config.yaml
num_hidden_layers: 13
hidden_size: 128
n_experts: 64
experts_per_token: 1
d_expert: 192
d_shared_expert: 0
hidden_act: "squared_relu"
moe_layers: [1, 2, 3, 4, 5, 6, 7, 8, 9, 10, 11, 12]
router_score: "softmax"
normalize_top_k: false
routed_scale: 1.0
balance_loss: 0.018
balance_bias: false
router_z_loss: 0.001
init_std_router: 0.0279
lr_router: 0.00105
vocab_size: 16384
norm: "rmsnorm"
norm_eps: 1e-06
tie_word_embeddings: false
optimizer: "muon_variant"
learning_rate: 0.0114
beta1: 0.95
max_grad_norm: 0.5
batch_tokens: [32768, 65536, 131072]
max_seq_len: 512
train_tokens: 396200000
max_steps: 5291
dataset: "wikipedia_en"
Below are experts of layer 8 (counted from 0) of a mixture-of-experts language model. Rows are named router (the router's row for the expert), up (a neuron's input weights, with its number) and show model dimensions 0-127. Each number is 128 + 24 x the weight over its row's rms, rounded and kept within 0 to 255. Numbers have three digits each.
After each expert's rows: "comes after" lists some tokens at least twice as common just before its tokens as in all text. This comes from a sample of Wikipedia text that the model never trained on. Tokens count by the router's weight.

# expert 17
router:136146137126124089107169169139152128111123129152185169117146133099095151132139149118148116172113113079133116119141158150116101138102131095135101096123111118118123105086164112117103152098157098125148116082144096142155123148158107145083144106145118136103143113129095156116089144111142130113156087102094161170106140113096135143096106119098153151105142105162147146173132117166102137091139
up12:150083097103128158155141125130147100174149146070163116104143116135112160106123147116182148138133139156154101140118100121167095118095146145162168124114110088128111176120126128104132123107124175114133057114129096110112121129123090185107129134100156144127150130118124110089143100109116135115144165126116176151140131125133130095137127102131154128096116146101113144155171122154130132102163
up13:120194123123132150119114133145093122096120124093123135157142141143102118134158141196093117116119120132085139149146124136185106142150114112106138112112120127144106125141138158140160126117184091120121104139074099131136151153115105144124128119145085096143114082144107123074128141143121089136095137113090137104124134113149101137123105128125141123155130141102109132187154101128202153162123
up14:153127157114165074165122101115090153115122115126139099080110133105205092152112126117136156132075103098139129108138115122121145119146158163140116136096121115103147113109097166153179148116129136142147143114098107121093117110120132137093152097122144110106110117111087124132149156133131156129134136179139110189109074157114101115162123150119126098143149140146156122148146136102125125095109
up15:117142147109124126109136164139190120125178120171130148120106085109131142169135113153147092123124147115090129120153149116137125109154103181145134147144121128136171174129147124112127119106157087118109071123116135142115140107203115148161113157125139101141143168122092106129111175121152115144122154115135151141112087092093141117127161141133114155106126144158119094129138138099165080117146
up16:138108088122136096111090123099154148093147088138061104136140153154134127172093108124172164162118179115125143131147171131156146144127148135101130119113147097140125143127078152141114112141149082148120107131127110134111134115147129153113170142118102132109181095114134121121158110128143092158122141134154114137155114072117118122114091137142115118106075098091141153113122114092133177115129
up17:133159083124103117180106158199154150136120147144154088149116172099122114140134132167155152128107143131140109115132112117100148180138145154140146096107178155129135143114133184138143120128120125133128124110128151141129152080113138171120132135134141179150164119129127143128147152130145143127132156131078179087149125168101157114117121128125130155138117108090107099149164143150136161109173
up18:091137166159094116086093086120159126097115137133152150113119130131119091138106089098137144083134143146105178099125106110132093163099151144141149112106124113110111146132160123102153120143107118145146141147078157158098120196112120123156131104151146127179162119126137102126105140089161163153126123124117166113152104091144146150103160125139117145114106103124144075122163153127141106114132
up19:117162136133137134142149122117132125128128122111143156099149126128126133093119144163125158131113137145116093122086125142109169113130104118068113148146175127100151078171149148098103152085154176135113135139174115123144103159103099161160141133166124141149126113148119118132140131119155173115141162148132121144171157190104082110121069098166168122121129112120105150139139099091123145145116
up20:123123139106100100153128112116159103097121169087145127171105118151076111123148141093149123119139114105094122141140155127121143098115075090138145126122077121130073105100104142123123164108120127108147123173167149126133123112167121144106094117155099144179174120115131126129148144135097153126124117157088142091154083149138119112143123148152125086134150078161091114138116100145156132157118
up21:153109138166166105165152133117109122143140108097116098109120142093109118171150159099101152144164120100110163122139130111106117102144186138141101158149135113167140148136133146141174145127121154137126111115143083160131115141170136158153124087113118126105102107140131104154128131078138127142102109153108125094149130062150150115112130089153144126096078118134153129119144176079118156089128
up22:132181169186081140127119103138149159134158113143124120146129125165134141151152127127104126117123095144129124117121101146130134170141162114169141086099081129096129175105127135173147115111157139138118143158122178131102162164117132142139155096128094123150182158113150125128131066128142136129138135122123120135136186120109115124144142126091141106110119079074107154129126156151126132093141
up23:111130148164121089144092125108127128104130119135144124076128106162141108117121112123111124137144113132150119150100140135123151160100149122136146132151149127131105126121106121126155105149155090129143170188107129158152161135144142112149089139127214124101151151165084199130179105115125136125125125101108109161164156150110128126151123118112076119093156145109139138140110081157143160107129
up24:173089133176124137151095146158109146155125081100132125145184130114122134160126139168153155168159135154129094095133136118154097142150105127100116175113128153176082122125122151124112143114114128101090123113152149116179118108150115139127168096171177120117118139123155111136113111095113101116144119134123147136164102102097117185107134172136145097141135112117120118132090150132101156135131
up25:136144140084138118108112098139150120161132123152136100128109124149149130108111113117117164114142112098124127114128178113095135079146141114160144118134140117154134141122139118126199167141172142142141169091103094153172130142136119124138120114152167135118114158188097113158134132116097121098127111059111113130114122133102107125188132137106103139116159149157128129135143153191102099153095
up26:147094122120134120094141118124127126159112112116122127105135159156112121157127114115132170141114123115132099109052089152139138094132096075124117169104170156143126111190146126149126132165181101143136144135110130130126123109095098123140082082107147164122122114103149090103135104145135141142100077114151138140145171082097123123149102134102152163156127121103122122131164133096142159127111
up27:146115151149110103157121144123088128182121123111175133158138148156171130079097098124152129142148134114149137134111166096165130108116095106148087145117163138140137106103099141117132141109113130152150135103157134161095150123143141126129090126119113125114200116116139184102104132124180143124137130153113148133142114112126138132132116164071144135175182173148143114127114142169127161148141
comes after: "1", "2", " | ", "; ", ", ", " |  | "

# expert 42
router:130158108131115094133168138136150141099111100113139171118137118100110168135145166103158111147133078090108097104146161131112115149095128116131097103119083115132126098079141108116121145106163102119143123105090099146148129159154098151104157126158147119110143111148108125106093147141172156114147106139093147167130154103133152120101071103080131153139123103155166159162147093141101138121135
up12:128133112124118121113099121140141124094107133149112139129091148148151142140105101113122117104117121094106145144149157114118172122083115125115138145071081095087150114186146110156057108156128143168137127125152118130149133097141108118152129087131124099126150145128130146095146144104128112138129084126149090113073090113098152162123163168133108171160097085105149131146111128135091110117147
up13:168099117157120148138145136115108104105101135128132170142155147138123157139173121129155120111139118168153118120113135161139141101152131116141134129108149066111123119076121104118149167119128132171133100150131149118137154119125114119128110143137174109197193111121120127121128151150149178111101121156107126104158125148083114138147218170131126116142153103159130111114113102135109157129132
up14:143104146122105123148122151148103117112134148163178096115120140117159132114137112123140133126159166119111119152157167139122107124131140180196154148082110137084069122138147092125117141129153140149114102164113160135143130116152163096136139115142130146129115123106104073110152134088073168112170126095095134106129154157109165096096135158123132112134151130112117100141125131165161147150153
up15:180135120177167125115152139123152142116124155120132157167113113131144095149158129093125145132169131146097135111136147110133094083102129125139121113081128139122139125131124125158139127074104156170151114155131140125085067163066116125130150142130122122094144159073140144117130121102154127141149170108086118117124132115111101168123117139172138155123159103080114129130120124122123103141185
up16:152137129168087096098158118133143177128131165133150148116163062122128084127142136180092115121135133125116123077152137135137103119144140096156136145118132093161147128110129140155103098129152163174105148107132169106115141158123117112132081114130124156120140123111142142142129077151126139099162097109111105141143144136140175145108124147102121136120122128088140109099081160120124149151061
up17:107070147153115129132148104145138096128114198090115120140128105120120149148129109143142136167129119120142112156144107123204140116122164113099100141130104135072162134102102109117152135148131174126147128096114126164140151098117131108121117081153131146129123136108133099127111164077073146145159165167152097122101119124109137169134133152115097117137141131156159133149158155159154127135151
up18:133126164120143094141098120164176119142103161115138128152115158125136111113137087116073145139108149140130171137123151154172118116156129129155136106125106146122183118119128137095141134132129139141154194163160093117161122144123159111148135094159095079145113130139100126104135097120112130135098159151113124140153100122193135157101154154131169156153151119159095147120135114130151118152079
up19:185157117119152124131126105120094099114138174139133084105141109161102130112118164140120148096151160132130128117134107114146135117101160161103175139143075139182116162130124109111154111114134133129110151160164092110127108176140166116111174124140112117096143141132120108126143111134106120160099128114104136114068158083109086108133103134136092127110128105139148115095122115134147080075148
up20:137122138138172149153162128126144092127116127114135079132137153129106169149103068138130153111143131136131163164123110086140109176144080144163105095107125092143113149112120084153160138115132147096123133112137140100134111089123135135130121151142106114112157111165116178082139127109097157109160072158075147146107119115120113150154116160140128120118136147128078172131114126152131093150131
up21:142133189163107170131140106143147111094091148152151126135152129123114135132163134106117162124116144121162139131128131129120100168150081106106122110132147148129095143132169149148138144121141093109111152129096091120168113116109130115149126078104157103152104106111204120133171164139124164121089128116109165150142115148151155167092171115161153181140133147139122121107146118110144106145108
up22:112099106097130106156088097135151110131119142148103105108129126148069180102124117156093111168134107176093083122144129116146099137128164118137184099123165134127124157102144129126152145121110137102171159154131113117137105135133117132148126153175141139091120150127133135149135131165137164133128087118160157109153148155167115196160122117144090117115162117119128125139121149154156082141145
up23:109143122092105118164141117145134134122125137142124124109147156157119109110177100108098085127138110091122146083122149158158112093102124132147134081127099152146129117099094116144090079126100106132113115117167127124131120111143145145127104089117131099165096160115124105143142125124121113151123127101119110103162155135171118079150117097103129137091104122122112098117182108158104138113036
up24:096167108169158134097123147144149123103148144106124130099160113139115137127094149135110137140095076118130147146114105073113154100156101149133132101106133139127104114090117140142162128108110134151150125154138142141103172117123056163135124146102120124086171116133118104134161170098111132119170124136138110122160143129159157102141121101109097133165163160163128107174123167141146106077129
up25:115136165142131108112129107145099162088127159161069135106139114125114113157136143193081124154150050140151115100143145122118128167110132135099122130150142129130095142161155103120113135088095103107127149153175148150092137138133144124141100125080136123094150114146110107105118136106105164114109152157160176135145153154079113108172122139125139122131143116110154132113121134137141112125173
up26:118137100130109151117119112117152135138136120154157109108113126179146130184136116148155123109113106172092133088144136142135154202161165119133129147131119156111116103119129134117136171138142132126142126140142136161150152124086109117128163098128151155142180170114165136153086118125155130137138078118121107149144145144092112118099138138158112116144129142139027153143120143109116124089132
up27:106091156136077104132136152118119099126162102155137112073150123107133127164123123098139114176144131109141077118140099127108145145183137113119149111119151069152183140129097124143159135146086148160141145090168150126097130149124128123166130095122113137173111144159127106155103136085140107126119163120147147105094105105142119137117129186121132140134129122112149137136108172141175122113129
comes after: ".", " |", "===", " |  |", " ===", "0"

# expert 57
router:129155132126141104153173142115149121121097110122147168107156108119112145116145147092148103162130099092135115092127157123102123136105142118140104099126093138137131095098169111117113151099162105126155121095156105155162159138153098134094150120160130121116153095144090135103109166136161151104126083141109161171103158088106146140104087103077157154153128147150116151159136108148104132082113
up12:096111137160138081126151124128155130130159110157140139132174128106074112137093081158163133142176121138118147170165135149120138104122105141149140124128100116116113120109127107136127135094110145104138137141112112143149180100174182136122117151118094149138133129129123128151140093127140102159123111122180147148145152165142176078150141139097114155126142133094164083127150081134083123126097
up13:116134142119114093117112103151106127091112120161140117136113145109111164130111135183150112176085139158136106153121104146158168120146128129100112111174125095112089115125121151143120099137088110148150122133113105101138108134134121125134116124117109146101134159167104134167106153148150116123150135119149091112182149160139058066128089145108107126155164072105128137136078136118119119107110
up14:122085105122155133110136152149127167133123106144102138118135097138117089098133138140144125128110142120088134167104107115123121116109152151106134115111125124165125100150116052144063140103142123107135099121112113131114109076163083127148126145146131103129153134164127107109067122084139117162146134115116090157121125122121155097167146118117137102124141081116149184140191116127146098155113
up15:135129146163154135116150150132121138101145144123157094148170147120128097109150083134112163073118111130154105127128119130124131146089150110142142131133129125190083122123066154113157108095133110111099083120107129081144161166103130128133141064184144089123136122133124107139102128086095137107098142173130151126139118149129149154162129140121100153106139145157101139078133123142122125155135
up16:085155147135129176153134150132132143137138152116133138129147066121117166111151134122103088115124136140127155130079128092172143143128137127148141118132166125094121132089124169114153087124128062102174102129151098116128145137166155133140155105089068163115148098112109154126155141121084138115122151116098156146109106089142123109148134119158094122144087116112111144149163141153115117122097
up17:128109126168123133158104147089121086130143138129140139177125139084087132162142138110104180137120132072119152160136149095183106150101143104145162135121123090150119106159143097159126132131123091155114132107137134163114091133130176158115135140151107101122108125128157096127198139130161103116123127140123143132128133111151103116128145116177130081158134104113129138083140150160122107143170
up18:092135117112102090148120124145157103124153155128127088100172080127122137104171117176140122133102129134129148128119069103132128112144124156101124135112150131159151166151110128111119137124103071144109091077109131176129104130135135108102135163161162155109123123153126172125123123150110103157169131118118119133111192142137177117092136117160138132096139102121162129105121143167160168135136
up19:143149149170167143122127134127171123110136132120122132122058135126143159115148166106079145130130125140121111117159152155119135122131146089138124150130126094144079114119125126108120142140139100087117132094102162130147166120120192118117193164140145079145122149155118155129160113118114126097166128140156099137118125140098136111146079187148106096130142143169130153123150124126121154148080
up20:112161172137123086089089101112195159111123140105103113162132146106194124136141135126132097133081124101117090090123120126142159126113124116112192068123115163130104123143157118136145106173127100127124134123150147169127126101138116144151124138119150160110115098145148120120127142078136113117098132156101129138110147155105169189149118098119122122098114147118146144121124141124149135132167
up21:113146144145123116147111112109098114136130119140087108118151160126121136135131119137119088125120180128146116126104120079083113174094154113180129132073149094088131122124137121132096137151137118146112125128135068166109112095141140129134163093116097139128194154130173133154134106099123139164113136124131134186127142118105123133134132126108128097097152086184101119150158103130139094087127
up22:129115149110106120124182144143125063093139111113098148097110133087107134119104128122142147105162151111167128135156152136119137147141102106101137093128085065083122159153110133122133131121137158107131110088092162170147126170158152131161121119121151162186103146101127147128120108139141125106080113134142145121082104147103098153140128172121133124131112136128161095144135098106109147122158
up23:181173095132147126080142169143082092102133147156097124081150146111127133168145130114134152125124072134132106123140123165156116115120117116119106135139141139131125116182155138150152171121108101144108145120102121165178149125125144104158125084108138132112146109105154114145148079123095130109100096108124124110134138119117205124134158124180121109113133104131121140110087134150150156133135
up24:098147147124127134126149105173115095155148115128099118123105135143095085130135149121108108129157103151107105094132127153131143176121129157114117111113111172168139124126059141088180139126133096138117162164146125138132129099116137121138141146120127126160160188127137123137137154146129093122103113156086128154163130158142150116084084071105115135133112144122105135081146106154071149140146
up25:150156112139144147123133099139129088100150138143137106156144109098151159181110146128094136155143141114123122074101121154153144119112118166179141105149106134148154116122087153148155163146147130145111121128113162115094117146090138175114110117111085150056108142156136125117088109107159119148119096160155085126170103115148163085132084106112146150138117116143133127105154117129152152126140
up26:124158105157102115112129149095179105117128102190140150138141112109140108113091145120124104121125115120146113137138143143164128117157135126150105108155068122128134108107159108141124139125188100176121134143154147090135148128124146137116133116088070115150149200146122144100122109113110121136136117162150137119082124151117122151098103174161130163156098118113108129123071157112159127115159
up27:114126164101175108120120133154166117084131124168131144133089080119134081079150140157162162152079159150123107127099158111089155095112116114139118135150117139114145101114124185145152090095127118101129122130107118121132109146139124149151114160134119160146107129101109122087120114163152130180128129179131145135118103119135126115120146139156114106100123137146123079096139151150185155154142
comes after: "\n\n", ", ", " on ", "6", "–", " "

# expert 61
router:140158134121118096126173171141172146099130137166136147086155115108098159141153158097138115173120138105117118093131153143118112157105140125156107107132100138125135099104163126129093127079165107114164117106116114160141116160157112155102138108141119106120157110154089130111125153134161138108170098134117151152134162115130177142096114107088133166156131142162135177135142094174099145103127
up12:110148107102093100103120135138109119117159137159112128103143104122090148150132144063091084148140075130121166126145127130154146099096082095134121134130115114143156138162142145146113120128143131112152134156116147126181133105108168129113094135122109134165158114114135122173130146142136088134100095146094087151130150113104126134091086124154114160119144063089135131074131120103125107139098
up13:158128149134121192160135110109142112116108135124122140118147146175146142112113133147127152115111116104123129121119137094130097104154070135141171126114129162143157113085128127111130189142085125137100110151105111162135083122105116117142086083171151122146111090132123108131093162077099093104147135151118100139093156104130123138089107133147123150154118142143104145146102175107090154157120
up14:142104168153122147128220140108106098143139129122081153146102130133144104115152106132168151159166100126110135081093102133107098123139068108135179127099165140100110133109141133156150118139104112091123133112110153152114146086122129116116125157118190097100131181156125101146121156121130165145112133151116116160157097132129133132117138115128128150132122117151137116121115093103121147090120
up15:118125127114131112163130151122116148142158093081140106085115118141153124129070145139103139102100116126106151109140078157186142160096169127130103141142133121079128113127126129149138148100104112122126110153113116115112114114169103118125095117175139095117108117113154132125107156125101103149130078136119128139099090129127130134114182129151081108144140195118193123091134133086116120114123
up16:106152170132142079117105085121133151094126153083128153152159131134100149083144142125105117094109168151132115111167127169120098143120096096140154145107142132145156115119071148127092116146184120155121117127119137126128144098097140100105133160148129107137133138105134141121140147205157123122126174138111131136127123096105143144083140107096096153151109129103108101138107148117141183127156
up17:155126130124126073172123126140134150163121150101154127123141145142096117120089118133131164116103134142116159124113116091141107107102154145167087142106135133155146105138123108120104131121143201117094133127118097130179112073117169127119120140105103117130123098169127141158071150145132144130158091145072147135113092091130170163103132141131150134159106155106141157102084143145107132137143
up18:105188124145117114121152171123165102144164122116075136140170116129100119098097172134099140155124108159113169154118105173089124131106142109152157125136148071166153103116073138106164137140182142126119120154143119126121120145140174091131136125138078118129162154117146096088148135097137153115097135127145103125107112119093124157149120109117147151115121115146103132128090136146103136114135
up19:090162142168131108135113089116088132132120110143109157143160106190124131097068140142123154117153177128158142094156117139134126126133104102096114087130095093144130150126142137091103163113155136136097112155149110118151150090174163116139185112119136135127138167111142138101107176175126151106111163101127128123126103106131086119129131144121130114088132158119103123129111136089120102104146
up20:129072082143129148122116088163142109138086136154154127123103136138119116122140163114120138141114142114136098140096135135137160100129140126104167139158130129103150185122186120142099130117139139128121163146101151119134128100092136142106152137114130095119148120155148131077182146096117094111118084112149128087058131150153098124146125116139176146131106110177141100153117156163106155128109
up21:168147170145115118130075126148106176153127149097167143140148176107115092143148149120135100148109094153155136117073100129156115134111095138148133119124105150156148161150143116121112156157127103125173167118151144113121080145129132139147099050115150144082069121084131130151100094094140116158138147160111140136112141135116115103117130147124126128156124122123157131147134109124112157108135
up22:093146070097178120131119098134159105116138130106084132170132111141100116112115124137098110139165126101097139135130126088144124154148170143134085120134143099154076135099150127131139117082106133113102126093136139185116160152149160164106135178157133112157128139116150143116140132158108130112113104108090138161117116088155137133112172117119101124101153132162095130089133098151126157160120
up23:088137130122159135108117133127165121127115122104130094186143161128116154126145144133169141113115104111145118119114119103132137166115107133117087133096082147114144167111124106139143117146102167148146095138171146115120162160158135145120116105146126102141163172120166120123116190133142085126064113148118102149112122168110098119121141169147105151169126109112180109126074134150093139128141
up24:150115111097117126122104131120120111123143107138140136132083133108163145177140115115155119125098115144158104127114081122113111151130156153130106133128106137095146155118136115096147132143144143048123129141112136160132121093109137098109143129131084141103159092122122098140083072138057111154146140134129163105133151152179092113119092108136074084146147115129124168131116083127116127119158
up25:170132116108149156076114134098113103123126098126128131140136120125127153123093131149107122139173126127114101165132164124170166169105156130122113134152140142125093126106123130131121107116107112159098108161125074096172155072100154156089164117096160109097119158143114096108138098107170134141133092117109101114157132086142122133097124118168106116130127126199126140163131096128155127124118
up26:120097119117149160150129140120153142192134147090089124069154093137179168185145155124137096132144108143131132135078116161124147161131129100143170112124099113104162149117118112083145119127118099119161151117146100147139121182151129141119133156173114155166122102126138160089139108115164144139114126109122105148109124127136123095155113097162119120166127148161087113106129117118128110145109
up27:122118133130134124155169130156139136118093105154149152118126103105103073123174124127096117140132145138156170151121108109157132099151159092125090117137137143133101151096125133130110138135084126106146140122140122191102138118166092098123153128168136141141145112106073134131127113137118174108108179168139100107133157111163115184148124147110137110117162094174081114149111151158142116154145
comes after: " |", "\n", "\n\n", " |  |", "Scientific classification", "3"

# expert 23
router:144168105117136101132149157127154114125105131150176164086143114120105158134148140111140127175131140105138124094120145136131133138113145092133102113114113131103175098092145106102133164089161092136157116097140090174148118140171121146107153118167089114110141109132113128115106144118168147113142084122085154158110138108132132139101106117092123155109135111138178160155120087169110150078129
up12:128102111125083112117120183148109107155164199142146107164124132164141163149130149147143152105127106073099112108121134154118119152111155138148117135143149154162142133104138127132135171162128086105147099151102169145198154115138143111085134143147158147133099128120135151122161123122134151151141139120129136121121089138132135112096134122151111083181102122126131099128124104110137193128118
up13:071111151174152156074123100102173114128126145165142134106118140149105165140115122156077157124085140136132104105125116132173147147141110120138107120093089114148143119155107105156118102142173136149102118141167149137150138148131103167133125104180110133127110150132192128124088116117114157109122136171120148151140123128154101160116092111129160112155099162141126159142116115126088143110127
up14:133095078140110139141156162082135132119105167129121155132149122156133126130162158156169145168140139117132142132129123135116125106116164126173099111110132109166172113107118092053130132112123101125102131111118171115144127117082125107146191143134118162145151125145113097132150144139175120109119102136146081160125113119140131113152123138140135096141128103097126121133127087111165115061166
up15:173115111080105164153129141121159142115100134098152154064139097149134101104111142163157127120107132138099118117099120101146142166107133119135118112119106135153151141130156143129182157150145111109114091111123137100114075145111097123118104106113106118133084129159129127140123092102123149132161167114079123140099132086126083146161161114178121128131093130169116127174132139131111081123137
up16:148116135181177170107153102122159146145163151084154120100147133120160132114132115098116115117133141112088131120119132092164171088103101169132097143123113151132075160123127122127137138129119123112130122087147141138112127119113100119105139144194171101136167113114121085144150130104104121119104121063149151122115147159140131138142097174132132136128148087132102101126142098113118143124073
up17:126151102108148064130130131109106143148115145141136118128091136158076136125154131121141133124126124092100106118142131104088124184087136063128104129151156155128130129155106181091141120123103143165138140152138153139120161152123144125120098069139104173145165150072145098135120172131126123120130121132120143140147098130140091138093120153104128139118152156122136132143158133118187118178145
up18:155139123144117164157141106124087134126115171125113130088099109138151129111156146152101107124129132088112151153123134145152119098104095199124152137137133124107125085119149122154116130138109148135133143122111112116145123127158092103114166114137158186137113153151129128111162150160171094062159127128107109115101150128112172178162170132116153103174148123154161124106114084143126142145132
up19:101121122143118179102090119078131053150143127120118148118135110131143090128159142096112123161120107121100142112156175158121098124130112119115109116106104140181111159096114152141099105103130115131114115151087148170146160128112128142111148112109157111107138155108154169158148115102158100101159138142138091132147140134140202125128140103130135117120083108120129156148132167095118106133094
up20:124170118093141107144141113129139136138138120090152129135153124120131107141119076131124099114162129110118163141199139138106134116138131129143126149076094155136130117165139094093109159095117118126109106121131117126127183106144096104123126163134113139133124072121154168092068134121154116123120154135159116158112155127111159111160158101164147183138129135075128181153105116158104131121150
up21:147138142141134100120109106101127164101165105143128115133164125132138080109120161181157132147138123169130131145104130112127167135141121131122085118151072130128147149094133149132085133126148142125101132111210143156127163148123141170143122137115154157087112142160127161158127113098147094149136097121116121086156140116135111077116130102117124155157094122091104083116118109114091122100091
up22:116178199146137128125128154135110144156114138141109159137149156090097108134155120162135167098141146136145136111119145164130122109127106125115121132106138152150126149151196135095133092172131115146111119097120136130121126120118155115157124135130168066126170107120164148097103167132128144124120160154192132096147138093185149154146134107132107125159100146144101144137152152111122155108154
up23:151130142128167101096121132118123142115126103106144117132109104115099173163172114132102133151145135166093096146157108130135168120126135121129134174125143128160181118093131106164155096150152165139141130058149118084120157109134114129131110141121131123162075093142129139136153092110100134171112136152150133129135135161130155102149114133104172154119112139142079173140156147105158174120125
up24:106124110157185120125162120096117140092102138161126128139110116136145162100110118140118141104159107132129130174092136104097151111122112125134133115098107152098132128100144159115144123153134165079119061104118112153129157121144120126145151114104082172113090131124121116100107172075131096136120107104121128175126165150086176138135159107132109102150099095154097136149137166138101110140115
up25:172120088120100149124116126134093124152157121139116115119155147142134142108133142092111103132114171137100118113118158179105108111155140128187118136120109111106129123104124117147167085127153151130102154083134162138157149126132130165112146137121111124144120151160109126105099149090178119157127100160110115143096086144168106093131122123113143166133169148136167115099114134142209171125132
up26:135125185090139139144117141119088118153127092127145156144035096126153151119117137097133122128167125111144129158137168127131120191155148125145140139142155117122115130092141107119135112149142120162141144143145142079142161171132112126107107079139137128118094155139163098114060146139113123104095143115134113147123101148116101095124157098135144136125120100091158163119150099153148142122132
up27:142152165181162144114166149103111132150193083082117131117152126129131086085108160080153155133117134089109087144094136114126121155119155145157129100114138134135108127168120132147106136131126121108148131163100162125150145135121134127169135146100134096158122119150132127139118155129115111118150131095156135110122099150092108120185122133124124157139184137157120085136176150132087120135160
comes after: "2", "1", ":", "–", "\" | ", " to"

# expert 38
router:149159141121100100145150151135163135099114122146163165084139118105099140141149176105159123152110125113128111092118170144121115140097142103142101114151105126130144097097163117114120158087148087129145116109158131166166150144154091142097153116164119105101137118124100151121129166111170141125167083132104148159109139118116150132097091122102150145146168103161156160164135128166112133085125
up12:118108084138152139134142102093136116090114150150087133128137125138115143149123145114146163133079132160129162136131152100139085153189109135172154084107102172146125153107151139113171114139122146115148087138139116144089163131110119134101111188130144117148128144109147144109128123115122168112129135094117130141166162137126130107079168115100088165141107181144105102161154151134121124143150
up13:144081066132117122128187121157170135147128115112141125112157135104130132103151138112135159182099132124137140139109123103120139130114173132118107113157150186147072133162175160125134129118102126087114089114144111160094130101102133162092140131128118147119108084125131121115145114127122132130133158144159119134133113103123131155119154104148050115059127115109129131157140139111135101153118
up14:130149096112115114128156099118103132131107115092128117135128145175064095136195153127136142137156149154115130133124119100124116132100123139115142121133137132099158153117124174129110125105082085104127145143103171123160181138150155109133127138152107099132168136166122138149136104151106133150095085094111101138131121140133126116129166076126075159170126133135135151189129135126169092115143
up15:115137124156097125138142136160148129118110113176103119148094100143110085070138150137124172151136127112145113152153101170139133172124149135134114146159135125147139083140126121108174072078075123151149140103115126146117123067123152167104140143131131129120146086150172146117133122106151126106106143094146151157067084116129119127136127125116123126130125105155161093136116087106130125126165
up16:118129126151175172168079122110135132103123151118132135123136143122121165114140102130075117172121203106138129085109165086097086148116153123136100134082109098121134109177137115076160176106117151097096116125158133146137151152154109117115158130137122105132125134152114108142150145154132152116117133128155158199146133124120118147126106126154124136131174110107105121150123129102133125154121
up17:121102131129111091103120115121110143170167126141133124112137137128081109146130142152073133121129131128128147110130142144130159111139108113165183104078122141132110129119079171150144086122117093131166153140166115102097138149115173134134135118163122166112123165120100162062099153099097121119130129134108166170100142140127149137112118114141152117113138124144099093066153124108108147092094
up18:153165115118134113131127116196147122115144109125148114163158152165122096099118134156145122115120164116104167094151159082159150159107158134117108113098142142117121119092137131095155166157126102147139133132128123135122100167128106135143124090119059154163128104138116105131136064127160130153176136141131110134169134067128132126137108156091121128109140126122164148114103155130146147163160
up19:165126075144103121085137187138132100132128151163138120140145176145115101167125153102102136137084114112121155113170131147112146117134158128121129135115131082136125112168102058155108136114155126144120121106097144126121122127075113103131190118127142134155143113142119145098144118070136165093110098113108115107118109174138113126169163143153098131117129109160137126108126115140094125112156
up20:118118107099141126146149140116127128161098126132121137152165130116124076118117107105116155131089132138135134126172137113143152122158124133122120110179155113092147090135106107183112156132126114160173178113108073093129152116144104092142094128152104109145142135101072111145134115112140152119112133108151116108109136133132128130116137148080120091142118138178160101199167137123127121073149
up21:152157117104151182124147162118171142117165113093120143116129152113120104119130148105099151103122104126183132142102112149119124154167089147126140073097110092129128116155110172081141112125102090120165133160173155144135111109113106126142165084141090116139092103155158090119131116102108071127161129142130122146118119096129116083128115093097131146135149106146106131150143119149149140124150
up22:149147127153128119124127130141128110144035096131124133155136168161119150098158117119114143117083108136091130133120134110164115173152129128127147141146112150165128128141162114119146091123094109130141128144098135126129129152136161108155116157156145126134150122117103120091107172159171059179109103118135091153120122092127163178137147091105179113138114135112098152114109112160122137137117
up23:175104174099163104141119146143148108102141067131176118128133102146119096103184116155136146145155133144174111166119122116145120087137138117147163125145135140110118154109111125115113126114137120121167151162122114172139147155118158133132141147161128126100135108133144118123125129134133132085125064099142103158150141112150136180169135122134169124142134143093104105108177157118117093088167
up24:126164138108115135160131095136131106156133155113097114142121155111112131100125121157091158144111118096127163130113154130096061117089125153092160124094154097102093110080116112153111114111141160122127129096088112114125150133139118101082118183139097117132140097166143112113152110117127180140151140140115172094179153144124137106120098121098097111152098109110114107126159093149153107120110
up25:121103115065116141128154159169163130119113121117132095140127127146134137116141139113117125155109165127143102157153136155114151161164155139121117139090132121112097116135166123113150121126121094178145108091101134074115167096127135146106128173142143107091175143138154141107108108113110160126165110087172140121093097114119147120190101157137116125137107165155147136170143110130138104177141
up26:151157145100179114156110136137092202125118131139148151121091152132080120141145129107127135152117139129115145107109176158118125120131158161138128150136098174133139086104105142148109110097148170119123096118147157128134140133134152153138132113099110169136078135132120110113146141139139105150129132125133075134187120188131134119149117189138128142131135134136106122092118065116138110081139
up27:143145160094120110130116110088147129127136111121132143133168080156088117122132149131158093144135090089156147152121157137108110155137121149113117129154084178153122124132083124130149152150150066208112117147132164164137172123116090151097147153144105111120112140146145125104164141114092082107111081144112137124151114123107100105154108097153123100151144127151122135150136112136098128134136
comes after: "\n", "3", "1", "4", " in ", ") | "